From a checkpoint of a small mixture-of-experts model trained on Wikipedia: 128 squared ReLU neurons an expert.
Below are experts of layer 6 (counted from 0) of a mixture-of-experts language model. Rows are named down (a neuron's output weights, with its number) and show model dimensions 64-127. Each number is 128 + 24 x the weight over its row's rms, rounded and kept within 0 to 255. Numbers have three digits each.
Before each expert's rows: a language model's description of what the expert responds to. This comes from a sample of Wikipedia text that the model never trained on.

# expert 20
It responds to: Clause punctuation. Commas, periods, colons and dashes ending clauses or phrases in prose, often after an introductory phrase, as in "As a youth," or "However,".
down0:123133148131082120110146127118094152123143078143123132142093132099174108177151117096108131118128113126118118157100079147082150113185111114085117118108134135143126139077083146141125138184164107
down1:148167143138163110113145138144104106147136139100162125121099145112131111155144199142137120125157145130144083171116129095135142091139058112085077137115097153142114111110100142082127128122105161
down2:140116149153133137139074184140128116107102120115148129121170104123086132114134121135183143152136124163134162162133153167117169112159157101146109126086141123129151132082139126095144138092118136
down3:147102131144162117117135158135116133134139132107137129101110182124170084137095138132099092107099108124165115100082130095102140142112097145061089085165098152175120157130186142126109176154087116
down4:093068115134154151137102116170110122123111102121153155116090094154146141163164152128133152090109139159111092142125156156117142124141090152141179122154133085071139098118123133142119138136115130
down5:150105085136142134160084139097114111138093126069126112124125083098157134134183128119149140118130155103083089161136104103131163121129152145147109139107111114105122120144153142140121092129122142
down6:128126116151109111169100094099142112124132106155186120122142121131139129071144122160139102160148104103143116135150137144134124112113106138092099107119093155115096113138129149105117186137124120
down7:126152130095135132093176113120095131152136113125114127160102130135108136154069143114111158172138139124156141102130145114171113088073151150131128091104173106143114110100147168154089102133146161
down8:102122118143107157114090118113104153155148102122113128133128157135115109164132160114164108134155151098131148119105116183144143091125152120195153101151111137123124116115126165145127132130146158
down9:161103128137115138126129121148117157103115131153120154111117117139116150147124148146133108139118104126134148115169152134118101113120111157087140163089145155139130093095134113114153134156129164
down10:113104102099144081137153112158181143099124168138122106121124115097096159089132071119155114155100138123106138164133106133126164130135131122083121128122121107098120161137121156113107118087130117
down11:136095151134115112145097128151132152150148139106136172138125142122131160147153139114125154149095120146145117107075128119096162118120147124143138154134116111152117132156071171118095118130107156
down12:132113121166130128131124125118075137203093195117141154117121126116152146120136112131132130098145110105115112132102170114128145125105137188141183121154157129079150083139127117134068143134087159
down13:151122180094123111114092132134135148126111109115095150168124167096093106157136125111149157100129088139153155120099126127135144122104129092112128171123113117115137125154088144136174115158123150
down14:146190093160117108076140139131143141146109121133142106140130146123166089142127143124135135085143106142143109147185151131103105139163138148120106094131122179120116131152109167178144135143164152
down15:086114167128081134137115148148112131167100114106091075160136109146167137129110169086112145102120129089124119106176153167106126107121106106111127104141138123129126120123137130120149102061157138
down16:118096127093131088102139144132145121123123119124129109121162136131126131110098130121094158091127102144147127124167105129137148114117086133040145144122126139135125133130127157068154137121162115
down17:130125124141118120106098106154100099148089134149136130101127094156112101102132128146136141138139130142088148151125124114095092092149100141185122137118152110097175160091127094119102128167145170
down18:121138116190176162108145109119102104086137128151113137110145168131125137116143152126106137158122150110125126075109091069131120177091106191118103093123100108109160068153160136123148144103119138
down19:128108129157121106107157150132121124089127138118127133141132112164110157151130146164139164103132095111121102146149094126158123074140109102103110117162106134138145104114177171083075157127125142
down20:116106118100126138126099135104123129142098195110137130137187102116146143119143161135111128141138182150114123150128143116161151144143123097079148093105141113119108107108098097091129097122147113
down21:126161160156125126156148140137166113122139064070107101124095139116146121124117119105090116120197100134128183112075154140159103173132137142117089150126143107150151172113109135145156168105073127
down22:152129129111153121117130116122147137195139141112140101155122101151136168131150131136154106133121118114105164110097125123122126104159169149131142121155142138120146126148084156099156160114160152
down23:142108118152118132150093142141114126128076084131136148098099112125142081119100120139149145144137142154126165165161105158134137109116103120093120137117168118127126163147135171151123124139137151

# expert 34
It responds to: Taxobox field labels. Field names and prefixes in infobox and taxonomy lists, such as Family, Subclass, Binomial name, ExPASy, plus ex-, pre-, post-.
down0:105121112177144095137075133138142120126109099162105156134123137127102107131107161114157124129090108158144119142079109143131121141158132135117143102140136133102135109164102136120132149134111102
down1:149116118097150100136123175124174105098116134074087157153148172173125113163121122099134145113115108134137105097083138128131136133138188156096101154145147112106123121095094138113122118128134120
down2:136142117122139147109140147134086126112115110059116133117090099104110152159109134138158117135117109104178108193110122178148123159104091124165139160115139137148146150088143147107091117145103104
down3:158124112122082140169148141147120127137100136153112115135142151122084113158096117102061135089156198079119120121155129136132140111102080127085100142134159166131139129133131086132094149113096126
down4:117124158097116144131138132158090099086092095107077160132112113096094094145109123142132112136141089129100109141142182128109118145098104132169126090099147152127145147113134143131133108098150120
down5:135109139096089117163145120114102130115126137107175122067145131123160144137143138133095127157108161115118159148105146120173128143138110153113152114079105129088132172167081163106172093133134098
down6:150156111134108119149129155122122124174107168124119093129111146101126139148110130097179144111092175133114142138151134073107119101162097110166122112135125105107077105095112120105134170130122155
down7:111127083141130121119144169070148083152096110120125096121139110150106150147093103105131194150114114139121159126134145103159119118131111132083104113154092125110140125119084113130129141126156096
down8:153139129128121114127109113108143121090102098089158151115159145141084084115119135139151136150105118132130133165165109116161138117139117168134076108095101163124096117149092139185108158115148137
down9:118127139177156097126128124128126126091107128079158110135159091127118115147152113169154164141123120109183129161141112150165144125180121130116084131101176192152104125118143127109125141167110135
down10:104159102148106105087194117115125087125097173119161078093142130105106121126157088145126125132113154146129129141113145127151124135125132118082112106146112147096138110147123098055130115124105140
down11:141144110109126123121128105116101093092137137130119147135119152122135147214096094128129164120103142158116148116150139137112128136108131133139148133140165127131160156131119127102143133147106131
down12:150138125159139127110101125134127130134129125103153087120168154128107130113133176167118136091153111131151139182102160120085122103121141147071134133130103124128122091136136075116104141118106126
down13:138071122154124150152133131149118104134087095131173136157124120142178124130102115141111128146145127166155126087131115153126111112140178092103155138098106142130123136095138118102111136077109160
down14:142137128108138167121117128105124137138098107111096077181079117095108156080091170138177105114164166177130151157108132129096148121122141147109157107136134141140144152133117136093132142127142159
down15:138151113114158130142068118118130117148135165117131130145160063121132100148118121129135167083116165128136179155112104116107095132129124126103089163124138143164136118187142126135127153115139134
down16:096119158140104120104098123103133160143113120145135150122143104183064179145110168124192089170120144106129150126120129115110109102118124124105140142132151120127153112108152121092100127136180165
down17:107116116121126121140142122143118134128114145154136174107112120137130171150129144122101126135146147153093113100116107157129169075138140154115173129152166117131135122138154144107100159150153091
down18:126112118135115141110182124135111127130138138132092140176128128136092155124116154147115119138130139111165119120103102102152114122155106122110121124141131165162119113129156158166115132177075105
down19:168117112128123118104120111118172147146115146175123091132085119149165156127073095147168138154091128148153117174128145111140146167131133130099133201167118154121129174128153158174158144108080141
down20:094110125119134143142127113097144125158126117135111165074170124144131125154109089120145148153135141118116122116126156144086147111156118112140097104161128121157135141107102148143093170145103138
down21:109107126126160113125146141147127122160127159163070120099147134098090165093147175136142100083141157093129095101161152150116118082135097119143160110107162116141190158138132134153151119113178138
down22:144081125150077156162088132092138123128154116132138125120142149114153147083154129154106121143106123100136124100148104149145153134134104054143120081151106170105135146145114164103088129100140122
down23:127117128118138179129148106101138153134165131133106171112098153089136101132120154150123111104106155129150105105170169095210147120148166080118122152104093164152103147142114121145120147138144129

# expert 23
It responds to: Opening brackets and quotes. Opening parentheses, quote marks, section == markers, dollar signs and spaces before numbers, common inside tables and scores: (13–0), "A.
down0:163157142136105094089145114139141102115139123138150136135139083128154104112110149182132149110095122139149111125154131117130108120143083168142158153094113155132128121156125134151071148148126145
down1:067167123128134096139134138087084169137139119137115119112146141162136159121131151088127111150149140140095106107121116129115122117119128114100151157114085124142143153097122121142119116142082155
down2:148116124089130129111163108108140123170170122099125128146126161113127120113092156136157084122164104122148149154162149140114147122162143110124106104115173144153134099157141134129129134119099149
down3:140110174121140129177115112090141112145135140069085111125188115129069140166131125088111131150124073129095115110111133133124156119155141134124094155162158109124141179105150136164114156140091124
down4:149145094097117106173148171133143130148076102154125135135147137127099114111085144108126134147097138127153125140152168132127159112086149130101123121101118156098069117154109144142104168160145148
down5:095145160159098100161189132116040098126140121121171142122135111112092123140072118127137161181150118146151136153136158140111112107133125164081108109076136177144113139121155143110111141141190108
down6:155107126102098136159083145141125101095114197135142134114098167115119119137130146127121129115104128168118103157111133126097119081136114092128167178142115141137091171098152154149077109110130129
down7:127100160141106093128112124164146120132131134160124125108127100114128137150112081111192076142130109120132116182138095092112092117141102127088130159132094154098138171098152137130149135109103151
down8:115178141101152145148133117172142088089118161111120095120124169162108130119112112142129167102145174150114092149079145147125128140111158125090124109157136178084135104153129123097078095113129121
down9:115115130133137113129167090185101129109111136175173119072108130112123108146134179125106115138115098149165128119136106148124104153115131130156141116096128138112114133143129118140139106135132152
down10:124149129153126186125136133130130111127099121140122112123146075132108140102143132130155140146115135129129155145150150106163118100144158134161132117129109104190118136085169184104172130175095183
down11:152136149109156176118139154152125138120145119132096150131089133140108108137111148127114129140166152153121130135068145123099116109122110114125162106122099166124148153158112145136150055107104128
down12:116117140131120124131077121073113122138128149114149176082139100114141095104132089122120123150176136102141147146133144143104132118124167160127116131153124144120186144118163148122105093158115096
down13:103141139138145118145118102117117152132136143158152155140110119131107112117144130124050112091153128138154168079116081143170079130128137151153146114166141132143120199101131131152140099155123118
down14:126100131143129087135136152106123102117151128145145120099113145187119149163120132098154104112068103146144115122168152133165112124135106132129162125088095113118104134122119132126067159106108147
down15:087118111105107175138117122138178077125129108188116105153161134155135115100092167154148135098144141138167117147149101120139112088153138113164146110162148158127125137086133120135119143172096144
down16:132143163157132134097151134140149154214128143084118148116159092095125145129105135160135091113149153097115173110123097120096152117131119136122116112141131115130107105111108152146119069157145110
down17:122172129133182114191095106110145117130133157149122126125139107115109089116131181145130155168141120125140086126103140145174099141150108119165100065145135151095159135117100107149165126184117178
down18:142157135128117146183135128115140113132130098137144127112173144125101083092121176100118163166124135110129093132156128133133119125091137141100119141113151153119105117147117157134117140144144153
down19:124167139119134156124117107156134136134160072108181119125135146151110109128090137100104109101090138120137121156136132116149086088153163131169137129101139138120127086141100130136153114140145086
down20:109098098102091117089157128151088161119122128133112108144122119104142095115081114166083100129103114109103154124132119119099099103107135124134117139145103122109130117132138104128088120126100169
down21:172158111114125136117089146129104116133162130148120115121142147152131133152149146173117129115109136075121118135064107071109127154119139114181131147126171125121119127138165148140126095085091133
down22:113104117145134119094158147119137116103079092165119106154165093134114147152137106138122125166111134111109143092126113143141139115128131113154123114141086130158093120157142110130107127093136138
down23:137151113102115115103145143150135142108100101149146136164162115138146082097155134175158211124125121144151143137144162133109118124157114125099153176117149166160114112144099104144129138080143102

# expert 14
It responds to: Nouns and it/them. Head nouns closing a noun phrase, such as regime, climate, system, government, area, plus the pronouns it and them.
down0:141152135132169145107154132121102145172103108158140108160127125137100119097157107106124161138138123160126180111094133154133120146141125136092120142121139084134126131151175145160077117107088064
down1:150132129180102163091124098144134108134126151122096145131103118087162125119101116127149122108167139179119101091105153123118113126154164140148120117087131114129115145142135142093130111137126139
down2:125115108115141128118087085157127131172085090128086139155157139165140125120080156071105097140148089109118136093114175123165126109159106145131090112144164117118120114123116111108133104128133128
down3:117145170132154139126135166130144114159104107117113115163153135133128093140136156138112113132136128088086153114094100143139133129177144131078167167132104151102084140108134151106156114136119146
down4:117138142111141092122087136091104120159098115148076119186074184138128105059171104149092118154141130128124119149147175134106150149143128147143137125073099098122153162125103136108118099130145143
down5:157136142104121169156128127096132126088123124104177121110071114104089124105126131120091127143166139131146156126105132151111094119087175130121152139156120119118165089130139163089128126123189177
down6:125139078116120100118096138142117146149094104144131108142114107150182147121119142150155126145171102118160159192138134140170138131088119123119132118137102150116109163135109100150150085112118138
down7:132157127146170100134156123161128107136131141107141091124113165127121130140135135155088122146114131123094129145134118163205163103117144110051137086140128133138110129115089151178124135126084122
down8:131127170091120100119146113083150110083113126136177125098134149122145125109086137105107119117144149125136107160113113099103137117120145113030145154121122109130134088137103157136141128139122137
down9:133138104072075136161175104120086126162123160171121162139144084165119132103090178170132170116124157114082117137151130133112116095123119116153116133112166130122129131122121119089138115119176180
down10:142182105129126177105098112075165129155179152139114139109097113125139130108127147146112085150159116112122103178105151101112152118129092112138110165070133103130111111125096123128124119133108135
down11:138131111108112143118119176138128108118143142116131118122077106111165144112151110100125189162127147093155106106116080118188116108147120152099166136093097133150134124123125124111125127148133152
down12:127144142128135047155164079140138087124155129152112161133123144159121135169120114089175133132104148169144141094123154157133139126124141153136132110121121086108170143166114139150100157137119119
down13:111136144132140111086126139170135145128117110056122140132098117158146158113143107105143121134169128130109129101152184127075109150132091143126101117156137118147169105118102138125158103103120167
down14:120131143085125070144116165121148155127138142114119138140141159110112101128131072137172150122135123126134159122148120145137137154109156099122151121092103123144106149080129125149125114129105125
down15:084071124123146148163103105140092147135108132080104124126155107110117112157105109115141110122090099116155147156140150106135123147141103125136095107120097095122089140138115183101176130162130176
down16:122114078114101156086172140128106124160118116082160131106110170155141145140149131167158117144144152104161117155115119096080120140123176176103133102163125129145122148121114136120169135101173105
down17:115137126167148145129101124084139134111054116115132117082125112122113102145090145153123116101145075142147123148120126138147110145100130127073124128123105149112101156153111139119172154142144140
down18:125095177117155115138117123154111120154143116112092073133110127180114162124116102122129143100116132121111108168106117137153101138112141123121082093101125119147101128134142153100094149116063163
down19:110088139147138110146149100128117113117097180128124154118103127108130135113152075104102123146157136170115128102145109156142141133129123100114115135126091114122145094155167167149110128154180075
down20:117134175173126120137129174148122106084083126125117120120106122152136091141178160143130127108153123096153106133137127106150131150144130162112135150127128126088130141114086101165106128118141088
down21:133130142131172120178132133075124137105111118150101114134162167138131108116141146126165109118136166129147122156103136164142110140141177111121142108143123123154131162139109135149125128126131096
down22:103088132160145134129123103167126114107139130109153164114129130107095133157137135141083137093114140134123125137126150116166118110123107213107128127163088123126082113117104089119090077150160108
down23:186102151165098182138113111124154129127144131151111100147128124115125110114100155141129110102149128099128149104101130125103123154184120141156108123122112120108131134078158140099151168142096109

# expert 9
It responds to: List-item hyphens. Hyphens opening infobox or list lines after a line break, such as "- Country:" or "- Kingdom:", plus hyphen pieces inside compounds like farm-to-market.
down0:108132105088171136148164126102141105109079118133134147152118127120128163083165135111097127156110144137133166111147112157136124119145144111137148112130141123140076131117109149112137120161137106
down1:144157101143116125136111117163153095147092130134136135110098114118120173131144136171156105157120100087127146099137130113142170139107156125184123126122099158117156122162138149109105127143131170
down2:137089166187110133090117113150125138156117123145094100086125156140088109140057108130119155082111131107166175122136135133106112113118153158105144098104130154132128129150138086098105117111081147
down3:154166085119118111148127141134141092112090128147148096130120160121135107122115141114167124114106108161138078123168117152116100154136111160129117097166123185122103113148145144157149120141170123
down4:128112136162112089138147092137125150148112092117147106089114098119113130111054104124128136107142124112134118114165119126112176100092104147104147079102153108107110131124095096112115124147132134
down5:098174140146144115147131120123165104169132138134126126200131117122065105130093143131131104123128089141111089179138140130151094129087119119163151081136126095106140127117114151087144134096106111
down6:147088097108150159102121127147094136172171116131158138095127109127143138122120107184117136115114140103125117120158123069114121174133143187078161155105113152129192121141154137150136166134124133
down7:109150143139168137137131085145146122106127142096149103112144117124145166067146123124118136183186126113142125179078155110089101139118125154177163133106118115151126142160111106113152104106135173
down8:111108170125090153156139148130150124137115124127135128113126143154108123142077142122145143095140135112150121141127117150094116100090103136105130150166159131130151115101100107089111107117119104
down9:145108114142111180095086146130141154151123131100124097101113125120122123104146095129109142136171139137089127167070131097142100121154117151094164084101104131090125108115099130153091123103165165
down10:162163140127147133173152108158152113102141178159144093127145145076183152151134153136095145140121157135161120108099115170080171127141096110128147154103132138094154112110111128105098151136133147
down11:163140181155148120140128118116114141134127117149141132112134156163076103152099142123112145136174144090123089164093116136137115136088135101148111103152146150131172117138118166099147128146095098
down12:121138130127109094127156129103089094128119168155172133137105130102114131147132151118137138150099122168135154093123134107133136105131150125111198100114154123142103107170143146097112083122129158
down13:130127121132109105136124157107124117122203131088148147127125102113123171095151158140109149104108141125089127107141121151103102116154126152101103124108145170124153104160145119142082121115141142
down14:140122111075148133112122168158117134111157169156159154113103097151155121169085147157136135138082115105130097139127163119164096113138155123144113131136124136105145098095128132106136121177067112
down15:118104140118167158118100151125119160113135133099135113153157119099133070120148151114126118136127127122131100124153140172131132129114114143041097122112104136112095095127101098115121100134115170
down16:128161100126131135110146144106111162111112120116115076155132124140139093099082157147147114120143123121138131143084121130136091100089140080129119077106128124147108136127095143132127119174104133
down17:114105141134120086120140115152079127140128128134111157159129144116137090161075112152101144116113133136104087157135146106191123152120131114157175145168136143107110136123139179112127138117095130
down18:098122158110105130128078155137150154062133145108119102131128179128085138121096127057125116134134134157116115129192113165131131115126111103077140138101145154133137139105145137073128129121138125
down19:160130133106126095161110087151079103097150116124139132142124123128121115097153094132103140065148111178112142106104158131142147126123126168165111099105149123137095128098143131142131128127140112
down20:096112168129150129138122159142142142109161175081108138117137161137103138120114125061141120145155122143174119077163133171151157116133130101012115133103119145147103148104143150123124123107145091
down21:114153102104128121153128130097117160145133159155093113124182142155128096143120133110152137117120109117118137144093114172111118100141156164136134145111107132126097124169135136137160097103161133
down22:113142141174149121126164132136130092093142130124164106106124133136124147115128133121055161111132125128130105116153129134112148098084122124152100117125151083087138162134140124116121186131091159
down23:108099158151109074104196121161150178143162088146160137152118118131140114106109154155123125112119155134092155185150108137120114183136116196126127151133163160111184130120139092101105132121111122

# expert 4
It responds to: Infobox and table structure. Pipes, colons, dashes, equals signs and field names in infoboxes, wiki tables and list lines, such as "Kingdom:", "Location:", "|---|---|".
down0:160102132140108100106115157144116113104133170108129142122130162114134088096116146124115111106094154123142128131087148145121153161138134095161109111124143104135162133116130106124156089139084143
down1:122155156206140116082104135134130110145118153114131135127157138120109166158115090099132101100106168174157181106156106098067137131134116148104125107158098091064098111151103153120093116120141117
down2:096139141125149136120128130151142135175144122102108178144154105153155180130157107126124092158172143131131158123087094121139101171143103069156121145116161148149130150140118136130145141150175159
down3:090162145110097127088107140138180092165155135149148110079136130107117085167137147151138125108135141114091095090150139115099092126099141144145145141101112142088145079122159122077113126128134161
down4:098163121121145110164158110137115127105180153122113129156132131131136154170140155101092138125128158161114130166154143124159133123138083111059076134158066113125124127145143120116143164128150092
down5:157143138145127159102131129114086117155130136138099157116134074118118129150150180100130152121114154116115117064152124105092110100098171120130102148120149135139149111119103113115117113121115164
down6:126118167097156135142122127093132131111160103125133170126117129147129134130106148169061199142129125076122131127105084124141197102143107121150094116145142131125149112134164168151149088124182136
down7:162091129156130139159143139110109116116130140155120150126133151126131145172136157133157137099123123093149147103165145117138166105071132117191129172147103119118109155153096108085154175141110131
down8:121123132126139125113118135102120120115127098103124096082135124120110119135144096120142106112144147153102145143122112156102115148130115139038100110107139121139105130147064156168140098127158110
down9:146113099099099101130099139139159162123144145168108131131109142143168111133099150129135139123170161137161156186153179145148136155109166135101107118163153132144133122134141147150102143104111118
down10:109087137140107119127134107117137178133134117106125115144106134138151111167103107133110159172125074137116085109131072122149123091151062140097088097137137114117120090108111130134124156136133166
down11:115174103112145154160129130147136133142140112135133116140169164155079153133135100119117169132131109124125102131164152119163153122105111130006117120138150131151164127131143132119104140105138105
down12:131124141101152115112120166147137109102095170147089108128162110142086102115160127113137094133138133130135143097111147133145133167149176136019111133153138115150147118150107124147128152141129112
down13:138114093196118086126141164120077146122048128130190101114122103139104132141111146156141099112137167157112146125149142157107162147128139137163107108111115141111119169136106144105152120151151107
down14:136086119156092155143125190115071125123139132136106141124088147113155147145136101104126148120111137149161113098139138137116148103106132158142093127127175096138098138115113077120140133166100122
down15:142118121148123140111122130138145113185136150134098097111115107136089118172056097131155127101113138108108135120167146098105149158126112134111160116116092121112139088100122111107112145094106205
down16:112076143124112137114127119118129130117106122078105134137155154093122164138083132117111143118112146187124135133100158151137098158134149120146127106141135109140142111129165147117160130121108126
down17:139111128119116124154116120174168158118151124147139162134149137145136138133140107125104125122174138157152145132112141129130128156102076108094135104116144124153152077150115110132116123116124089
down18:121115142143104121115121099108146157125151170134115154143144123145124146116129088085150130107150158157121150164137127117101125135153155139062140189119124103149124128121114119195126110104114086
down19:150160178143134110128142145148131123150138111126135122127119101119073118134117142104124109132093147162149212111147144111114133136118136093135144163159119121140114155138132112179138100114134118
down20:117167150135140151129076164145121161174143122130129129142095119126127117134112099093110121152075188162104150092122087170143123143120134125070136169175135144133146131115081132074139128137091098
down21:143114120170117091115116145114147140140102118107115140108117139138140167083179135078146162167144161142130133119118095080081120176106151152119100123213145155147098113126152123160134134134141162
down22:117124133112141188145138120126118132136124118120141144115141170144123123106152073128155128142122124142142118118134124112112135158126127129000143096160114132111133147126116126193124126107125114
down23:099119154181145155153170160128116115146106151154122150159099135123105138111160109184121124171123103150147113108135093126145114166107098119108115060134127127123128121170137096190096131125098125

# expert 25
It responds to: Common plural nouns. Plain nouns ending a noun phrase after an article or possessive, often in infobox labels, such as series, album, members, people, %.
down0:157088149085116172115136150100147088117110153127112153162124107146144087136150159148134129106121164102105126054118081150099118122108175114185123103071116142118116096123132125080147100142076145
down1:122157174135106133149147147129149154123113114144101128146125145152119097104162114122104125125101124119110173133121099117162102152108110115081161148121129114107139162119091135165102118153162139
down2:128168158100142107132104107167038144120103144152132124112128098092137117161127133163129163126109150156101122149109105150102183144144130131082150111132137129153119082121168100112111176117093114
down3:148172140134140111133168069101149091158107148106117112090152176157131119136148104115121113132175134127158169177118125152122150088147145090089120087159111113103110155146121154149191079140147116
down4:131111092100106118132134161145144118160129159156085134123139133151209155134113139096129121100148112082154152135129147148131094154150123128148167116118127137112075141128136147170099136113167176
down5:138098110119104085137155119173154120101088124111123120173116141100117081123123128138135139114120159118125105148141119150092130174161153136054114132148116130132091113131169160101130131116113083
down6:147160139165108175126126138153130182114119111138144139124115127112145121122097133083185109138119122144124136143102122145078143118204133120100153137154086121168106172118182136130106092113133108
down7:157145077123137154138135120130105132115102145117163154153092115193133109151157100138134097129133144077171114116103150102112124120095130145164103127152109153148122130141094077132116116105148115
down8:154121150092111136112140116103137114107101149093122129131080121109119111117151107144082134167068145129130109133118166131100102110127138156051138149114114174150147101152099170130149106159138138
down9:112116121123124134096148135134154123145126111175144183147122094115114123151126113137112160151083140133118122156156078132110112065113103176154157090149161109162144129122151094117141121115170102
down10:102128127121156117129121108142128108150116157121133101139096143131143066156111113106146101134118160115081122144112130123097144139130129134091091135144151128129145111122111078109122090176089137
down11:106122103086129135090135154114118141090121158110132149113128085119125129103150152137114159125150149122130098112146169116126114156128166146155154110142151120123089124140135175132139113103133153
down12:079123113122179131128131161168147091159146143083136158157098110101113135143155173133124125140144160144103117135129148165153126094112122146123132155085153125138110136172094152157153176165128125
down13:129115143111107105119141150120143113107090141107155136092120142094103111097119090096116116085141168134142123133118089101106122126138143114133117124113097136140137142165174202135119137134106123
down14:105154151140144105123121114079126125112123094124129114178141174102115128100147095156126134160127135165200154124146138122151111116112114113097128086149117088104113129131123145133154124105134129
down15:135144128107143120130131110130156116081149152131148101172139137132159086150162101106109124140092142187116115148142097151111075125125140144059136137105118106106145113134128150164136157149131134
down16:141080126069122075103145113156105134130110134132149093116127088096089127133119106137106178109147113158131120115116133124137123145123127131112127138102159125149148138113105102130145146135132169
down17:143100149164125123088126116129093104113119121136136155118112119127096116160121155123117115107150150114083103154119130157134168145116084163088156151138140111139094094117139100129102084159093154
down18:099118122147140103159117154083144121097131126124095127132132131158132130155132122122089126109096122146133122116101116161151089162102105123100136102161136082128101149144134135107104126129138131
down19:121105158157120164168125115102111121139075123120132127114143093147109148145137159151115122132131156118130203142121132156128156118189158093142122143140130140162139126083147142150106126148149132
down20:133117090157106137160120119137103123141143118113149128144152120119158139146119135121075168111135130112107159113174140114117113137128147103113104152190149152170137116141118113108154129135165114
down21:139163160138121126156104137113121134099114092132154110101146113148150111139110125146095162113114156174114126114135129157150115118124134155136098170165113163123114127151137111114163153173131126
down22:108148107125106111093132163125105182137112117110105122111134094133132133113106172098126114142110182156156142129142138145112117156121096107119098124139157140136135127100131121105127165152139118
down23:068119133135120091153120118154114137126115103113126152130123124095157107101135167110127133158118133128098125127117093142128127132119121131127125127079094135129141116100140133112071120137153165

# expert 28
It responds to: First words of proper names. Opening capitalized words of multiword names and titles, such as New, World, Los, North, Free, as in "New York" or "Lost Highway".
down0:090147136114111126127139107126114161138132155135127144115145141091118096152133129139101149135141121123091134115119136120110125153114150154166120141131180131145113145121127095107147164136173154
down1:120132106155119120126107140144158140096127125134112152120138126145090145144129142146168116142142154124106124122154140122128107091161155119067133105162165095097172154159126161160110106120119152
down2:100051128120129102137114181124091125115098172127136143145119141158137126144148157135103135107125121087109119135125087137119087097114120118046124124141138109118120138117146173117120109122102130
down3:124107106129155092112103136161164103160131141187094109116106194134128122104170110129146102142112170132125115140151139153133117145095121161108118108137082125087142128209109116159148136115170114
down4:099099121162075108106098105135093128152123095115118098125141134104131136167164118142160134143109122126106129130160142084144140148125118159160129150124145143105132141143144084120144146125136116
down5:147110146127168145152139112137128128125148151122127127151122136119119167133150142140117129119135137133146156161135142133105124105131102132147127150160144151113157173103118142153123124102125103
down6:073134117132129158136121121153082086183122151111159124158112143122134141135142112153131144117129114152124119128121111158161100078191121108118092139139148152112131157076129120168129127158101141
down7:114117110150136141072113119139114113112130156111136137147115143165173127097163141118120096082083140135166167135097167106160096151116134122112133173122134103160156101131134102174128143123130088
down8:101129123122145124161099126153121096115128163123133100146155110133114128148079147140122112114092119103130127126091090116176177096117155077093133117153136174104084135129154086124122143093111099
down9:135114163118128130142136116129155122133138115125117166129132124119130105132146138124112095125117132145087100150106113113139153131099140121186091133113142139145141137134090096131111115137126161
down10:087128121135142117133118113075159130113105087092128119151120169112157161154134094132057098122132121113125102146096083174133135148146176129101094112177144139167125148106097157162132169118120137
down11:115103126110118124166099108082106107102144091152142165120172137134104136102144160125107119145130137151101107104133125163069124109128153126142147156079147162140123151126133135112108108119151141
down12:155088087148144167082114136172140137138133115168104139163099140098156138132145149154161178132129067152095123149157179100143152093098105118113135181150101147155133117127135140105131151100108111
down13:154130171140103070099120101201140124136128110159171136148173144147083135135143086158117158127127149137140131133130191107115136118133105151147137110136135124083136101186137113128163178115173140
down14:126123155157130101087096126138152139143099104102131095123101146132138108076102111154081102106136127117137110131141148132152139139144114111146162125109170192105101114114139115111126134169138215
down15:155124160135147124128142147122122113132112092121136128123129106132157124128099101120110138129131134100157157066133140116127127128147125123141107116138162104070120146143111094172093096146113148
down16:169145106179142112146115102123134114105127126134149122099106127132151137105150132125137166163152197090141125118084155140098113138125162099104139084109135155164171157160103103154151107132112151
down17:100123104112134179134111126133154160129111110142174170118088127171138140137154135132103086143172140108112128144134141116120121132136110112116125112078123169086139137134156100121133091111123102
down18:087163128106140119133125103121101108138108146128114113158153128114123129135090119148147134099119137159157093141115148116115078121143111130118171150108129161136171116175129141116168088111122169
down19:127145107117102200120155111124146146169132130153086101068102146155167149129152113140132114116166146150159103142098149113111147182128184105112168182127132149136137150126122129135113086144128134
down20:149127148166129185149159136144095106132144106112147132123139124102166125131106111172132120202086153126141122148179135103160146094137109128087135118143160122082166136144121107103147135105165162
down21:107125107105141078094150132151083134145131164112142105135137087109129078105109140100189094135141170145181115113119148172135132145130106106117121098108112113119125153131100097140124120142143146
down22:133120139142146146147117109136128135133116095110135155155110106118139094163096113143155123148131129103112150090091136084131124098133144120125120142154119116136105143113119118159155158093093162
down23:163108104159144125095142122135070117116107142096126161128127112159109137124161123118088160131089138134139177108155114147116126138122130136151120170117098151122114147104146121159049123143133154